config.toml
num_hidden_layers = 10
hidden_size = 320
n_experts = 48
experts_per_token = 2
d_expert = 224
d_shared_expert = 256
hidden_act = "squared_relu"
moe_layers = [1, 2, 3, 4, 5, 6, 7, 8, 9]
router_score = "softmax"
normalize_top_k = false
routed_scale = 1.0
balance_loss = 0.00675
balance_bias = false
shared_expert_gate = true
init_std_router = 0.0105
lr_router = 0.00021
vocab_size = 3461
norm = "rmsnorm"
norm_eps = 1e-05
tie_word_embeddings = false
optimizer = "adamw"
learning_rate = 0.00177
beta1 = 0.95
beta2 = 0.99
batch_tokens = 65536
max_seq_len = 1024
train_tokens = 475700000
max_steps = 7259
dataset = "wikipedia_en"
Below are experts of layer 7 (counted from 0) of a mixture-of-experts language model. Rows are named up (a neuron's input weights, with its number), down (a neuron's output weights, with its number) and show model dimensions 288-319. Each number is 50 + 12 x the weight over its row's rms, rounded and kept within 0 to 99.
Before each expert's rows: a language model's description of what the expert responds to. This comes from a sample of Wikipedia text that the model never trained on.

# expert 35
It responds to: Word-initial letters, German titles
up0:46 61 51 49 63 48 41 58 61 47 53 44 58 46 49 68 42 55 42 24 53 40 49 54 30 44 42 50 12 46 46 66
down0:70 53 42 24 64 29 40 35 43 80 55 62 70 43 59 49 44 47 52 55 44 23 32 44 50 50 67 51 53 59 52 46
up1:43 49 57 55 51 44 53 59 37 51 24 52 45 59 52 55 37 49 44 58 44 47 49 42 62 59 59 46 48 56 43 33
down1:61 32 48 30 74 78 50 31 64 67 59 41 34 47 48 48 54 62 35 63 49 50 74 57 38 54 45 72 38 51 47 38
up2:51 39 43 57 46 30 63 46 24 38 43 41 53 49 49 66 32 32 42 36 47 69 51 60 42 40 46 44 44 47 55 40
down2:37 39 54 53 41 66 25 30 51 44 49 45 42 29 32 50 45 44 54 46 29 41 60 47 47 41 46 60 51 66 40 47
up3:30 79 62 53 57 41 51 38 42 26 47 53 40 46 51 53 50 50 29 45 62 59 36 54 46 36 28 35 39 63 82 50
down3:27 46 57 71 64 40 43 44 56 54 29 61 42 42 60 55 50 58 58 40 49 69 38 47 39 66 45 38 51 70 54 40
up4:47 30 49 51 57 51 43 52 28 57 31 40 51 64 45 54 31 58 28 38 41 50 48 41 54 32 35 57 32 55 57 59
down4:44 51 53 50 31 21 51 50 51 56 46 31 51 53 51 48 59 66 51 45 41 42 43 51 54 12 57 59 60 71 25 50
up5:62 59 71 55 31 47 59 44 66 64 55 49 53 30 65 61 41 33 63 46 37 54 44 47 54 23 37 53 53 29 51 57
down5:63 49 65 58 33 46 34 28 52 44 54 71 40 70 42 58 43 36 45 46 49 51 57 60 52 66 63 33 72 50 55 51
up6:60 30 56 48 33 32 48 50 21 33 53 32 60 52 72 51 35 59 40 55 34 43 64 53 44 30 64 37 47 36 47 61
down6:61 33 47 47 22 50 44 64 46 33 53 51 52 45 33 82 54 53 57 39 38 47 60 57 56 46 58 37 47 67 53 60

# expert 24
It responds to: Prepositions after verbs and nouns
up0:66 48 67 70 49 44 50 44 46 46 59 45 46 61 57 28 72 44 53 50 42 47 42 62 49 55 35 54 53 44 57 61
down0:56 57 37 56 73 48 48 60 54 37 35 55 34 61 32 45 58 37 65 55 41 43 70 45 47 47 62 43 32 50 25 87
up1:43 47 57 65 20 58 52 53 50 69 59 48 66 33 28 51 42 39 45 44 50 33 66 26 48 51 55 61 37 44 45 66
down1:55 35 55 37 52 74 36 28 58 52 41 61 38 62 48 51 32 40 53 50 47 44 42 63 36 43 52 73 42 42 58 26
up2:55 38 57 51 52 45 54 37 42 53 57 58 44 60 38 68 50 43 58 41 63 34 63 28 40 46 56 45 55 73 64 65
down2:46 69 20 44 37 47 54 66 47 58 63 27 49 42 44 72 33 57 48 67 47 69 67 37 70 51 49 61 55 50 25 70
up3:30 33 67 71 53 49 64 60 27 28 56 30 59 52 52 53 47 51 37 66 53 51 78 30 53 49 54 41 34 34 48 34
down3:64 71 72 36 53 51 45 49 41 47 43 41 51 46 47 57 41 51 53 68 36 59 46 59 42 64 46 40 65 55 49 36
up4:51 58 40 58 57 36 63 56 42 39 58 59 66 47 55 75 53 53 41 60 30 58 60 54 48 45 67 29 24 55 68 44
down4:52 54 51 49 46 43 44 47 61 37 55 59 52 44 53 54 57 57 57 32 36 37 46 67 28 35 42 62 52 39 25 35
up5:64 43 51 30 53 40 61 38 56 40 57 56 41 50 76 43 53 44 64 51 62 61 28 48 76 54 71 46 34 33 55 57
down5:55 49 52 23 32 35 47 50 65 58 51 54 44 64 27 44 44 51 61 42 67 39 58 37 58 59 46 69 61 42 44 44
up6:29 43 64 51 57 47 74 45 34 54 47 39 37 39 62 33 51 46 47 50 38 25 37 54 75 60 42 40 41 39 37 59
down6:50 63 53 41 64 64 59 48 42 58 76 23 43 47 43 57 39 47 21 51 30 46 41 62 65 63 56 40 38 55 47 49

# expert 30
It responds to: Mid-word name pieces
up0:73 30 50 59 52 43 47 50 48 46 52 37 49 58 80 67 65 60 35 55 27 61 37 44 66 36 25 67 46 44 67 41
down0:81 52 31 36 44 77 54 66 55 49 76 48 42 64 64 50 65 28 58 39 61 44 41 56 58 48 46 50 78 56 38 48
up1:73 66 39 69 61 38 42 35 26 62 46 56 40 44 30 48 53 42 52 62 71 46 51 67 51 53 32 37 52 55 48 41
down1:81 49 40 62 37 42 54 79 64 42 64 59 58 39 36 50 52 42 36 30 56 62 50 53 45 47 55 57 61 71 42 44
up2:38 56 41 51 69 37 44 24 49 36 65 32 35 65 69 47 36 64 39 43 50 36 58 61 41 50 53 41 56 54 53 39
down2:59 39 46 53 43 81 66 48 49 58 37 50 51 47 49 61 45 78 34 51 59 49 52 48 36 23 54 52 68 56 48 78
up3:51 39 40 48 59 31 49 55 25 60 35 34 36 59 60 51 50 57 34 50 61 44 30 58 45 38 27 51 55 63 46 52
down3:32 35 24 55 55 52 35 46 47 58 71 40 48 47 35 36 54 58 46 52 69 69 52 45 56 43 59 33 71 49 62 49
up4:39 50 43 48 36 56 56 53 44 50 28 58 45 67 47 50 50 43 45 30 69 51 56 68 49 54 34 34 36 67 59 42
down4:48 62 43 36 62 58 63 50 71 33 42 38 42 44 33 28 77 50 30 65 55 41 70 46 64 73 47 46 48 56 26 52
up5:50 42 30 50 57 61 50 32 50 61 43 48 34 56 43 66 47 73 49 47 47 48 55 23 51 46 52 70 47 34 50 34
down5:54 41 56 52 44 54 64 59 32 42 45 68 60 52 47 39 49 62 38 47 44 44 35 61 41 20 64 47 40 51 52 64
up6:72 63 66 51 49 56 53 44 26 37 70 37 55 53 52 73 55 43 33 64 55 41 52 43 38 19 32 44 42 18 59 49
down6:80 75 81 42 48 75 53 59 55 36 44 45 54 51 42 68 64 47 57 65 64 34 61 49 46 60 46 28 52 36 41 46

# expert 1
It responds to: Mid-word Latinate fragments
up0:33 44 56 46 65 44 41 25 40 29 49 43 59 44 57 43 37 43 29 57 50 71 32 67 56 49 36 37 36 52 34 67
down0:61 62 42 48 56 42 56 51 40 54 45 69 54 46 33 37 75 38 62 46 59 65 50 71 43 53 39 61 52 47 50 36
up1:63 12 50 47 52 42 51 39 45 42 46 32 68 59 44 48 51 31 45 61 30 67 72 46 43 65 75 44 49 46 63 55
down1:63 52 50 50 50 35 50 34 38 60 54 36 69 37 41 66 46 49 50 44 70 55 27 58 47 55 51 26 63 32 57 49
up2:51 34 43 63 57 24 58 44 37 27 37 17 46 51 41 39 57 50 25 42 50 61 81 50 39 49 56 52 55 37 73 45
down2:58 38 50 61 58 54 30 54 52 63 75 68 46 79 47 65 47 73 43 56 51 46 35 52 44 70 43 49 64 67 52 33
up3:33 49 67 63 39 49 56 43 60 60 45 49 46 59 47 48 60 37 57 38 64 66 52 64 38 45 44 62 57 45 70 49
down3:51 46 55 47 60 38 64 48 57 41 53 43 47 35 49 70 47 43 38 23 58 32 44 52 57 39 39 42 31 73 79 48
up4:57 37 57 52 29 42 62 46 46 57 53 45 68 52 48 40 38 33 60 52 65 57 54 61 43 53 45 38 42 50 56 42
down4:48 40 59 50 59 96 42 40 50 53 41 25 73 29 53 53 42 56 62 67 50 50 47 57 37 30 42 46 48 38 43 47
up5:63 19 55 57 41 46 62 53 43 54 54 50 51 66 46 57 39 57 62 33 39 50 63 64 54 52 45 42 49 69 46 47
down5:51 63 74 55 40 61 44 32 51 43 63 51 68 73 52 52 58 52 48 44 43 73 49 56 26 58 35 57 26 68 49 42
up6:46 37 43 60 60 43 44 38 24 29 39 58 42 47 23 47 47 40 30 90 46 43 62 58 42 54 41 52 48 47 62 51
down6:45 52 47 60 54 66 40 40 24 56 55 61 64 47 46 49 54 42 45 62 45 46 83 62 44 65 36 73 38 29 60 38

# expert 7
It responds to: Clause-linking conjunctions
up0:48 30 60 64 49 48 47 30 47 41 58 43 39 33 55 31 59 58 79 56 27 53 64 64 50 53 59 35 57 43 51 47
down0:35 54 50 54 29 64 61 47 43 65 34 34 54 57 50 69 57 28 41 51 38 45 48 47 50 41 46 62 43 56 70 54
up1:40 60 65 42 58 43 47 47 38 36 46 40 54 33 52 60 71 47 49 75 49 48 51 43 54 57 46 56 63 32 31 36
down1:49 43 54 55 59 13 44 48 52 49 57 58 51 54 40 35 47 26 77 42 39 57 64 73 44 65 52 35 42 56 35 59
up2:59 60 60 40 43 29 48 64 64 71 61 58 35 38 62 24 56 25 80 52 50 55 50 51 34 69 45 42 67 53 54 44
down2:41 38 37 68 63 24 55 49 74 74 54 64 50 51 33 38 61 66 60 58 56 48 51 69 52 44 61 73 23 47 56 64
up3:50 56 56 62 66 37 63 68 40 77 50 64 42 40 46 49 42 35 53 62 55 57 53 60 38 66 44 49 61 44 42 40
down3:46 55 43 70 45 32 36 65 42 52 37 64 53 66 45 41 52 70 45 40 44 45 49 35 47 34 71 58 26 57 47 66
up4:55 41 34 46 57 49 36 53 55 35 34 50 31 31 61 35 49 57 40 48 44 64 39 58 69 55 40 59 49 61 59 63
down4:52 60 61 57 65 49 62 44 64 54 61 70 52 64 52 44 69 55 33 40 44 50 47 33 55 52 46 50 48 45 64 48
up5:45 55 38 74 53 19 51 60 49 47 61 55 33 43 54 44 42 39 64 52 49 46 52 47 54 65 54 39 47 47 21 34
down5:34 28 63 40 52 28 73 45 44 43 50 53 36 50 43 56 54 39 41 63 63 52 50 45 46 52 35 66 61 47 47 82
up6:60 58 66 58 46 51 50 53 54 63 32 29 43 67 73 55 32 66 55 57 33 44 29 48 49 40 86 56 52 51 39 52
down6:26 52 49 49 48 37 64 67 48 62 46 27 67 50 32 33 64 46 38 36 27 68 45 44 54 63 82 76 68 56 58 38

# expert 8
It responds to: Personal name pieces
up0:60 63 51 63 41 58 64 68 30 53 62 55 35 53 44 19 46 42 19 64 58 54 45 48 40 15 37 57 64 13 45 71
down0:55 48 52 47 48 95 48 61 57 51 66 52 71 58 45 43 68 67 42 61 35 64 39 66 48 54 51 54 43 38 40 45
up1:72 59 40 47 62 36 47 41 39 39 49 50 53 57 68 56 49 42 55 55 54 48 60 47 67 42 30 47 55 48 32 45
down1:55 41 28 61 42 34 56 47 62 47 46 43 59 55 62 28 32 57 63 34 57 61 61 45 45 41 39 55 68 61 66 25
up2:41 14 40 73 60 54 53 45 44 49 53 42 56 48 45 60 51 62 65 46 78 53 46 30 67 51 57 49 60 28 49 58
down2:36 60 75 54 56 71 40 55 30 62 47 69 46 41 55 23 37 58 62 61 34 56 63 53 55 70 65 69 41 68 41 37
up3:47 71 66 61 55 46 45 55 67 49 64 59 64 43 44 51 34 53 49 42 62 57 61 46 28 66 67 37 43 39 33 56
down3:68 58 65 45 67 61 49 48 58 46 36 53 62 52 60 55 48 69 53 38 62 75 71 54 48 41 54 61 56 53 54 57
up4:33 30 29 47 52 48 28 60 36 28 38 38 23 58 38 28 71 28 34 39 41 51 29 56 40 55 45 46 42 45 48 39
down4:69 45 37 52 47 50 23 64 56 42 49 30 54 54 52 51 46 67 54 38 54 48 38 42 66 36 65 40 71 42 40 58
up5:38 60 45 61 31 51 34 73 36 62 46 64 57 35 32 42 51 51 53 29 26 65 47 59 56 49 46 57 42 58 42 72
down5:48 70 36 62 42 55 62 42 43 50 43 48 54 36 47 81 68 30 49 55 42 55 44 48 37 78 42 55 51 34 48 46
up6:21 53 43 54 43 51 37 56 51 32 38 60 40 38 32 56 34 39 68 62 41 77 79 57 48 34 57 74 43 59 43 54
down6:58 51 43 46 54 51 43 35 45 43 43 56 53 45 46 29 65 63 62 35 63 40 56 32 53 37 47 50 62 49 61 48